Below are experts of layer 3 (counted from 0) of a mixture-of-experts language model. Rows are named router (the router's row for the expert), up (a neuron's input weights, with its number), down (a neuron's output weights, with its number) and show model dimensions 0-191. Each number is 500 + 50 x the weight over its row's rms, rounded and kept within 0 to 999. Numbers have three digits each.
Before each expert's rows: "mostly gets" lists some tokens that are sent to it at least half of the time. This comes from a sample of Wikipedia text that the model never trained on.

# expert 28
mostly gets: " James", " Frank", " Dav", " William", "bert", "itz"
router:463459483436479502551534535482476419466584489526389499572450366522481400549526525460463469476478453536588540516513508485467476543502460566450440484460490454518388561424572477568499429529516493503423480461543519456508543571449568471545502581479502458430477525504537528485478449503552575534555557467453551458564386592463461537594486507533515555419439597469524610482526430586482511444591475485520468550446547501473464530488563450551488549414561505492474406469562413487550587508547472589498474536493415469517544544532527551374572502553497521513446576540515565514524508446501443443
up0:520578487497522523529483497455527466460515497509541492443507478480448550461490391600463515507553476515450563512529369572519504555561519561552359431539538517500467523568466483485497446501425492469522453477511420509489535462518563485530407491509426499579496458502434484553498555461425493504477522488511508565491536496568545432511469484491458394541472515607616605518558431439480533503487523467508616526522613527484461503577507550555504517559421555602513464517543471500506472481476459383475521526552520490594452452426505522449503566470459466370543408537538582529467574368580463474
down0:539557568525484429448497435541564510504566513529503458606463450388509500522504454442466517566587512492593474472442461455474541414533550517532587433456457442535429551417445456448497450486537499392510443431475574455492451494476492548500431509487498547479537479492472419491466511525541526538495532594523443505371462524511491416496537522501393517563543593500447425513589468362551577503429518494456592510488521499515452520480449540509483553518488501573473491559514535565458488552437558633509560548601519400531475507526516503554407470603524531528563505492535482486453414508503411497
up1:475511545483494486465524468471478525509509477469504436512449516497499447350534494581495541515545538522566504460492413521495465434628432520477485535511516485542529468449615515552563427517474457516497498496522465412568411513427611569517463554479504487508542447520407523524594589628504525489496474490509501539474441630437459443521574462411540522522513432525504480547591542530454493428536536544571481485502603491466401494531564390532490509487468527616435557491512488439391560492510542575533490559542575480472473495522436484510460496423590402549587566551515567477535503542479501478
down1:508443450491567498519518484468423545432485420546524522426522541488447476429458528500503516544439452495527435492470533471563542540498443461490466560577469535489549483447568458527532561568457484540635529610393474463492508455470438508438518611528570494499533507547425507552592446426533428523468548602522533502575455507522538516441521548477519571569584468595488425514457580500559501586453580527511473413485586482471466535524487531529487501487418575488513496408520580459479495487427545467464556529502562451417429473509414432575424492469497566606427421502437578543452475518441475499
up2:542448457479557416559497479452509472519530450525463520400469453539462533501343519464493427482534581484530439575444451504557428457581500532521559484467464556495515526558396410547449553541494482586439478479589473514456379479499407505520497473472440499525432553410438550600489477476466506505499515467557552554532431480554640568499470530488567525411524520458549479523541521477529410464541406530539487435510527490515460440522580533564500433557479556490492477579523556555529510481505532515527564477571482479491540481534564438402491462551532364523473469450504581550504593574464556526
down2:550542510589611435455539502538448418541549463518481491452497553469536497588523416455493484525546437533451520518515445514551462503567554474528488541485509543482574400516531421455534555532416500507483461589498511523545483528455485433463483606413509452619445465478508602537429441557448455529528530518455509394508471468492483476450458540508445470516639507548567490521437510500520438447487572583484410512549564411505454516500568486420549474459498437518554546529500522515536441466481485511592501502455470440456512422519585505414475489656434591526582519506516447477394574543473466522
up3:431418457505505510466504621467522551570544446569544526542392495447529497397532496584594452459558494490590532473487448523476487466434404499496458502486494397522505538567402434493462461634552483493496552498510492525470382500395428522562549455454459520533568527458562563481478467524493446511526524534478548514536411630483420556544587438510514553542490582451509533421526521452502470405553451536539488461422507482493472625483548445578469498451485520522498457485447472579563509447542487525505519524479460500540487508541409546454552556467492472529499491494451521560476557467599505381
down3:516471555567536495473559496427540474476479551485502502561495599454531447525476522563503604496546452483538595443542571453561426456515535517492521518460532535498459564551467536516488498504541508514419451547514447522537536429475522384509512510442497514534531503554524422470521450529520551440404593507521470490550507487496460519533509502537566423399437458512526582493526464618509449537332585466487475489498343522488506371517518441429485463477618503530548418588518541522497473541435533500475456489573483570503452587479506548589375483491458524484450481589542487472485401554439465489
up4:554514540427540532633471405455559441488554467513444558508528530516450516558453540454536496504492476519470439398460592513483536471603537536492539498600461496511435511558525537507425340531549417536418480474441528514514549503513596519539507458474431588507563574527505471464475473456458517490439474501516467471487503497477417422488520598520557529405440552453444601555464505467458474565520535612437439525572498515456486444457488482507541516489530486449556535450468513427523534536498497508476499521451507435422501544565504546492483432609486601568400554479409530544505429436581583467
down4:433483465493527494511448484549447567468537469496643544471493546531566444559597491449560545502602517530362510445411547482616551449521445569529461513578466606514490461468520563484522447532551464526499519645442565465548439530428506475450481532496483541530479412500463502524500402409492502547448427492614501443445534488475546487524493539515451512454588609492431468513513588492480432429458444484451510443474498504463494450565517492499515532550362520498507499459621521532508522490489478540449467444493513518382518576594523439534451574493506467573460543481462451509541514478497469504
up5:558490494481400489492499516574476525514518514518519502449506499532489569485511513489444527482570476512545589500522586546516383468494448544570442468513507521396579540441563478593436604408543608466464398540584526501548572508504437493502478485548461578483429540485559419524484479496582471467491481453514508514546557542509452476503454413478453510517449550529529612527448482463563487448438474397575559451455513490433487539457474565489506444519471593471478425453620478428449554550466475546528438442505462456465555538515523380526482561525548486627497474528486499615553554464576415491
down5:589563525458524523432461439486499464554511548506487488471500502575515596473470639496540427565572529471478516402441607524508526539486491471387493503494451532443482502457509502476443465558488540461455434497457452479454477550403414508546461541513482571443519503482476500483506487353490464512518477525531558541458493449464418438420579528560463497515488467584434547450472520485542540601449508481512508413520562524461538542524497448432530403528535552561523622459502505550492532450540523518530593555537564511428596470506572497521506419539635436548497496466505485558477501432506597360
up6:443522486438505464462521567457545535491502586502404487437547490390517441553551521533479524512489504492488460536562462513516528518602640567594457432510405545515518527535507507566486408478451500506501453479567488595422440531515554479512527579403482487432446488501410542378584463486566527472573474447529497447493459505494527528468462503523497481486469519601461536450549526629458508551485589445544524441430613531514562589545536511467450524509426530474503523572453480429580529595470456515449511471483443438533407454513435447464520512519483456563447448520404487521505554433446415486
down6:448577497438528404428439458535487556466559574522478551420492532491464469470568587506441556526599553533524523554451478434455576490517491539510448469506441557454433404597404554515449492598528488512518556614435561490549484470494444523514581537453476563434464428526516453509490490435496507491551445489562445555449488469513495468499606548440490451553510492506469452521507464496581434533520578553474534423438557544383519442481531492483513452512454412602539533518452555567509531544490551492476504522554444582470415506599472406570505482496545531522408430467445493569478445518459472607
up7:504578441478540394542517495466439528521424572517414402460514411574537500528513465601518510501528451505431466587523471582547501541510484498447482446516474545500475528497531459519466524560512515518489461418475537484483532491614569575503548464576475521367569511465548493504454444552590573516501549468487466430508549453558478463497483491547458481451448522440608535528493431577432520475523550492397485615489391497441540517509531571527505392501532493536505432474437471473566479469519469469448423461447411538620462540587549548482594537505398424485501487429456492538545413456484472527
down7:522542493565438442490500441505556588496541524504491507485561567522450562388537612490553473520561401493573500555518543438550476594528412505462528513543476439465447511561544450419463496550548488493497571480449504467501540461563434440559427606420446551530516501409464585523563479496503539493472497502464498455514570430486551495528522516534454400582553484594504547442429523467545562499499483464435600530456472488455561533464503522486463420537431515548462459485524518529526325509545490456491544609472457560482409396531443431508570510516492462501482446552505575582437502549468545442